Weights of a small mixture-of-experts language model, trained from scratch on English Wikipedia: a variant of SOAP for the experts.
Below are experts of layer 10 (counted from 0) of a mixture-of-experts language model. Rows are named router (the router's row for the expert), up (a neuron's input weights, with its number) and show model dimensions 0-159. Each number is 128 + 32 x the weight over its row's rms, rounded and kept within 0 to 255.
After each expert's rows: "gets" lists some tokens that make up at least twice as much of what it gets as of all text. This comes from a sample of Wikipedia text that the model never trained on. Tokens count by the router's weight.

# expert 25
router [ 71 134 144  91 104 147  49 182 115 115 185 118 137 123 147  95 141 107 119 165 132 120  95 137 123 159 149 154  51 119 149 142 109  91 141 120 173 134  94 116 132 123 137 125 157 101 152  95 139 106 164 165  94 135 118 212  74 199  87 151 163 135 110 100 123 116 166 143 147  97  95 161 143 141 102 104  88  57  75 137 206 144 136 107 164 172 136 109 116 144 122  76 109 104 122  57 163 116  55 115 119 117 126  94 160  90 121  99  96 125 104 128 113 154 103 116 106 109 133  67 139  88 125 144 118 127  47 175  88 133  81 109  84 158 128 129 155 120 107 128 121 141 108  74 113  24 139 124 130 175 137 132 150 100 131 156  90 146 106 178]
up8 [ 88  26  71 127 101 131 143 145 150 164 120 106 126 121  55 124 157 150 132  86 117 101 144 101 108 130 164 117  94 165 132 100  81 121 113 209 149 146 180  84 124 132 110 137 137  75 108 150 123 146 132 111  93 126  99 123 175 132 111  91 117  92 152 152  95  56  66 145 122 146 144 113 107 151 118 149 121  92 116  76  91 133  93 175 111 133 169 136 139 101 163 107 145 142 134  81 147 130 127 139  75  68 213 111 145 102 165 129 113 171 142 101 174  67  42  85 111 116  99 116 120  71 188 164 139 193 100 128  95 139 112 129 130  90  98 130 125 157 126 136  86 200 129 133 136 169 117 145 165 172 118 139 129 120 170 123 182 126 114 154]
gets: ",", " and", "),", "\",", " even", " years"

# expert 40
router [106 121 101  89  79 159 148  81 114 215 165 110 135 147 171 148 148 138 159  79 104 151 151 124 103 106 110  63 100  54 115 158 117  84 111 122 130 135 117 122 144 124 141  74 105 104 122 113 127 134 157 133 158 136 155 205 105 129  89 134 205  87 138 110 118 108 169 134 152 172 163 115 109 133 110 134 116 102 164 157 145 142 110 175 148  62 125  75 119  87 171  66 118 182 158 107  90 163 103 157 106 111 140  83 130 149 205 142 175 176  94 164 156 106 123  98 128 158 128 176 114  52 119  97 170 143 112 171  95 133 145 105 157 111 106 138  49 168 159 102 135 100 117  94 140 117 130 117 125  88 164 100 166  78 154 107 194 135 131 123]
up6 [140 157 102 165 141  75 154 172 156 126 114 115  59 109 124 137 140  78 181 131 108 146 118 164 114 145 116 103 121 148 187 136 123 117 148 142 100 186 152 105 166 172 120 115 128  90  79  92 108 106 191 164  85 167  96  48 148 146 137 111  81 130  98 188 152 152 101 105 132  77 140 126 143  85  89  94 156  61 155 120  80 151 144 142 120 162 202 135 142 105 141 111 125 127 149 118 105 124  52 115 141 132 156 141 144 147 117  78 138 110 165 122 129  90 124 118 131  90 151  87 119 111  92  87 144 141  74 180 188 108 133 116 134 142 115 143 176 141 110 214 137 110 178  97 176 117 119 107 122 121  43 136 191 170 160 107  77 162 102 150]
gets: " H", " g", "h", " G", "j", "H"

# expert 34
router [126  92 145  99  92 139  25  94  81 107 207 109 175 134 113 209 183 148 100  92 185 111 124 176  78 137 115 131  48 143  54 151 143 147  70 180 165  77 155 110  96 112 127 110 128 150  83 104 138 108 123 156 179 158 155 141 142 107  95 101 178 156 129 115 110 123 154 126 127 102 147 141 126 101 156 151  97 103 123 119 178 115 147  90 164  70 147 161 122 119  98 168 126 115 166 128  99 105  76 104 105 142 152 144 122  99 148 143  93 143 114 148  91 155 141 176 105 151  80 134 172 144 167 115 155 122 108 164 146 139 105 153  82 180 114  88  86 135 105 111 156 128 163 129 100 123 114 109 140 147  99 160  87  48 149 142 152 124 116  61]
up4 [ 90 175 107  98 133 156 187 130 116 101 123 168  84 111  53 102 131 108 174  76 128 102 104 102 153 134 126 135 139 133 129 109 128 160 124 103 118 106  89 117 100 113  73 146 148 148 157 157 153 113 136 115 127 127 140 166 171 108  77  93  43 116 114  77 125 108 169 136  72 160  97 127 165 196 165  96 108  98 122  99 107  71 137 129 150 175 108 102 136 128 123 139  97 135  71 124 235 137 158 160 114 162 183 132  82 159 121 173 123 117 152 130 116 127 136  76 119  94 129  67 149 113  92  70 176 154 113 103 162 198 123 101 145 162 113 162  96 106 158 172 124  87 115 152 120 183 143  86 114  55 102 129  74 123 134 121  71 106 136 111]
gets: " was", " he", " He", " she", " who", " and"

# expert 53
router [131 111  91  72 103 124 194 128 143 195 149 137 121 118 153 109 180  93 154 130 157 100 169 157 117 125 109 197 119 133 160 162  74 140  95 175 112 102 143 118  80 128  84 104 117 165 164 168 152 185 141 149 134  89 141  81 111 143  60 140 115 128 162 144 115  90 171 150 145 128 134 103 126 133 100 146  62 175 119  96 163 118 133 111 152 109 138  92 142  96 174 124 138 156  98  64 144 209 153 118 131  68 187  92 172 127 172 207 137 132 100 124  85 115 123  71 147 146  84 123 142 121 101 112 166 167 140 127 124 155 121  58 146 105 143 115  66 109 116 131 145 117  83 113 166 107  87 151 101 137 204 115 152  80 114 100 156 134  69 118]
up4 [124 132 126 126 130 162 110 169 138  97 167  97 127 139 133 100 144 205 136 138 164 114 152 120 128 171 114 129 199 109 162 185  71  90 163 192 141 111 150 208  59 124 112 117  94  80 110  90 113 151 124 159 121 122 157 117 118 163 178 125 164 154 151 171 145 127  89 198  69 151 129 180 125 146 106 146  50 119 102 164 150 126 134 137 116 109 176 115 186 168 125 142  93  85 127  68 130 117 166 102 185 128 143 142 125 100 146  68 103  96 180 180  72 120  78 119 109 104 145  76  66 127 140 154 120 124 125 145  95 179 125 150 161 157 149  63 135 147 129 105  83 118 135 102 116 115  95 129 136  92 173 115 167  74 132 141 167 154 151 130]
gets: " M", " K", " T", " P", " B", " S"

# expert 23
router [174 183 104 141 114  90 167 133 104 125 178 143 133 194 164 154 113 110 121 110 105 118 186  67 158  68 122 148 139 141  76 138 124 161 120 151 143 149 163 135 144 156  85 154 115 100  97 132  70 109 120 220 113 137 158 125 112 188 108 155 140  88 123  94 153 110 107 104 123 122 140 147 135 155 117  68 214 113 142 123 210  65 149 115  84 129 103 157 194 133 108 145 139 101 160 131  98 135 152 155 198 121 117 124 143 126 111 111 131 178 136 135 169 187  55 121 133  75 147 102 106 161 109 103 156 110 124 125 161 100 124  82 113  93  83 110 143  84 122 101 106 156 170 118 111 144 167  99  50  75 145 128 136 164 153 134 147 142 170  85]
up1 [166  90 119 115  93 131  82 134 107 126 161 114  87 176 140 111  81 130 142 150  88 158 124 138  81 152 150  71 121 122 142 137  97  86 174 127 158  51  73 159 122 146 143 220 117  92  74 154 124 112 156 106 117 121  90 117 121 180 145 148 132 139 106 145 121  92 151 139 188 159  37 156 127 129 108 101 123 135 124 111 170 160 168 127 145  78 133  96 186 190 101 134 166 134  92 204 106 189 103 138 163 111 105 126 103 161 156 100 173  82 152 165 121 123  98 148 188 116 172 149 141 109 180 125  92 111 102  58 143 136 121  97 122 141 162 124 144 156 212 182 140 122 148  97 101  89 149 129 110 135 111 118 150 122 116 171 126 156 127 188]
gets: "\n", "|", " World", "'s", " Championships", " m"

# expert 11
router [152 128  96 140 215 177 139 161 118  80 112  93 169 156 110  43  88 165  87 113 103  93 136  85 209  85  90 123 177 119 109 116 131 114  85  83 104 196 118 156  78  90 128 128 109 111 137 189 110 108 140 161 119 152  68 109 143 140 151 175 161 138 132 102 130 138 147 133 153 164  69 133 144 148 175 155 162  92 120 134 113 128 152  97 196 179 117 113 144 134 111  79 111 142 147 144 161 135 127 178 153 123 181 188 158 125 142  93 131 133 148 160 147 129  73 124 156  99 123 171 138 166 162 137 111 124  99 127 178  81  93 196  95 137 143 144 120 115 134 160 108  86 176 112  78  91 104 132 135  86 113 139 128  68  99 197 128 132 113 146]
up22 [ 94 113 173  88 119  69 121 115 162 106 140  83  48  95 115 148 117 165 120 102 155 146 175  94 110 190  87 107 126 156  69  26 143 106 140 108 145 168 195 111 121 123  89 165 127 115 150  94 120 117 133  86 124 120  78  94 168 149 110 179 210 103 132 193 141  60 126 109 142 137 131 174 149 101 171 103 126 138 139  78  87  99 124 134 109 160 138  69 138 131 164 142 130 146  77 111 103 171 148 127 113 100 137 122 101 121 129 132 152 133 116 144  73 162 137 126 150  85 113  91 102 116 114 150 116  91  92  93 145 135  66 113 125 168 149 133  45 126 119 121 128 118 172 108 145 145  80 119 243 139 122 164 123 126 116  98 138 131 132 123]
gets: "|", "\n", " |", ";", " November", " December"

# expert 7
router [118 134 153 190 115  87 166 131  87 164 142 122  92 110 176 149 168 176  47  89 136 200  76 135 103 128 115 165  91  82 173 170  74  92 134 192 118  95 163 136  87  59 146 144 138 146  75 167  67  83 142 142 122  55 170  83 130 130 119 162 108 118 168 152  93 122 184  72 113 136  90 116 149 127  74 170 154 131 165 143 104 146 108  90 142  85 142 185  96  80 163 170 135 168 152 106 117  97  93 122 149 139 135 131 109 106 167 114 129 152  69 154 124 151 113 114 143  97 109 119 153 154 130 115 158 128 146 146 120  76 104 112 164 134 134 150 147  92 100  70 162  77 168 149 146 154 139 118 167 144 121 162 141 139  78  86 156 138 147 141]
up1 [124 139 140 110 221  84 182 101 114 133 199 104 143 123 134  85 139 134 116 176 158 130  89 134 169  94 157 151  95 128 148 174 139 139 145 226  73  98 135 146 187 153 136 136 125 157  91 111  89 172 159  85 154  96 163 130 109  70 125 146 174 134 104 141  83 149 156 132 124 154 140  98 158  92 101 109  90 116  88 130 129 145 157 133 135 154  91 127  95 152 114 131 127 111 135 156  74 121 102 135 154 108 110 142 179 137 155  61 100  74  94  71 105 150 104 140  84 178 103 147 184 160  80 123 168 180 152 146 111 164  91  87  60 169 154 199 105 150 127 120 148 116 136 160 148 100 121 184 165 138  93  93 122 116 117 112 149 122 153  68]
gets: "u", "i", "ong", "ang", " Y", " H"

# expert 45
router [129  95 135  77 124 100 120  84 107 169 147 109 201  95 161 199 113 200 139 105 134 145  71  87 106 146 116 159 123 142 150  98  88 160  89 158 149 111 171 151 125 102  77 172 130  96 141 148 159  96 153 112 123 187 160 163 114  99 150 115 101 126 135 161 153 100  67 105 157 129  90 161 127 124 193 153 160 131 118  91  72  57 127 126 170  48 126 132 132 127 107 164 175 113  83 123 145 100 115 108 176 138 177 136 160 163 140 156 115  91 127 117 164  68 147 118 121  95 133 175 101 107 151  81  99 168 156 129  93  75 137 104 140 141 176  93 164  90 132  99 140  76 138 139  81 141 167 158  56 144 187  94 152  94 151 120 127 150 124 102]
up1 [118 201 127 128 164 123  64 118 133 200 118 173  88 196 122 169  91 122 138 139 112  95 110 137 108 147 195 126 134 134  77 172  96  80 128 179  96 166 108 121  37 144 119 120 135 125 182 107 127 101 102  72 137  78 131 144 197 126 107 143 123 116 153 101 113  89 153 175 133 115 119  66 112 107 114 161 148 127 130 170 151 143 141 144 131 110 120  77 116 123 130 112 166 164 187 179 136 115  96 120  81 155  84 108 150  91 118 143 141 128 107  97  82 158 144 143  83 181  91 110 141  87 126 193  91 118 171 112 180 139 157 117 163 147  59 158 106 141 111 151 185 157 171 126  77 143 167  80  86 130  98 109 170 130 130 154 127 100  95 124]
gets: " \"", " The", " of", " A", "The", "'s"

# expert 43
router [117 132 174  67 146 141  13  99 115 129 176 140 174  90  90 119 155 204 113 128 117 145  87 155 155 118  83  46  99 138 134 160 133 134 161 100 160 162  95 109 124 101 139 161 116 117 132  76 147 103  94 115 153 131 145 113 146 199 126 144 124 161 124 112 149  96 132 100 147 107 108  76 138  95 158 134 142 127 130 147 208 110 140  91 127  70 180 145 120 116 139 132  88 104 142 118 122 147 129  76  39 110 142 172  90  78 114  89  88 115 144 142 126 163  88 111  91 131 125 157 148  94 137  98 169 125  70 150 143 163 112 171 131 127 134  80  95 146 148 101 136 103 141  63 114 115 159  68 148  91 140 169 107  87 149 164 147 131  83 190]
up3 [115 101 121 161 109 109 135 130 142 117 161  96 129 130 117 152 174 106 188 168 134  92 140 131 115 118 121 136 119 133  96 162 127 135 125 130 140  89  61 141 108 154  94 125  75 138 186  78 112 149 145 174 134  39 129 100 140 151  98 170  65  62 144 176  46 139 150  98 138 107 145 114 205 129 134 109 113 114 103 146 118 189 112 189  91 132 126 139 120 168 131 128 148 131  97 185  86 138  83 183 154 130  67 150  90 162 111  90 158 140 185 107 186 103 147 159 195 102 140 153 149 107 127 121 142 127 113 129 132 106 102 142 111 118 106 117 190  82 155  90  95 113 110 202 136 189 165 120  93  94 165 103  66 175 143 137  97 158 139 101]
gets: ".", " that", " which", " The", " the", ")."

# expert 46
router [133 120 193  71 109 152  73 107 130  68 145 145 151 101 136 128 121 189 118 102 109 136  98 104 195 102  47 114  78 106 181 134 114 146 155 100 166 167  89 113 144  78  76  98 136  94 198  81 141 117 128 149 103  89 134 100 138 177 112 147  57 137 109 139 174 157 120 133 111 102 168 110 148  91 148 172 109 140 103 167 153  62 141 120 165 137 181 131 146 130 174 187  79 104 144  89 122 100 134 189  96  92 110 171  83 100 112 119 123 151  53 118 116 163  79 150 160 125 108 108 110  76 140 108 121 193  85 144 115 130 116 164 143 163 115 112  74 142 146  97 154 105 110  77  85 114 149 119 134 122 168 150 124  81 111 104 110 137 102 120]
up3 [155 162 142 131 158 113 106 110 112 125 142  44 113 170 173 167 148 119 109 192 169 149  87 146  88 149  91  99 169  56  83 177 163  80 166 103 161  78 118 134  93  84 182 124 121 114 134 172 118 136 129 145 109 146 154 137 179 150  84 125 108 161 103  84 150  84 100 133 122 124 130 132 155 166 160 175  56  99  78 119  75 159  96 144 105 127 119  77 118 161  94 149 180  89 110 131  67 115 104 104 136  71 112 162 109 171 111 117 121  94 160  74 113 157  79  67 114 158 152  83 145 158 108 166 167 113  82 131  75 110 139 124 140 106  83 108 162 122  99  92 100 154 153 121 113 120 140 177 132 175 156 108 105 102 103 179  93 138 165 141]
gets: " the", " of", " in", " The", "The", " during"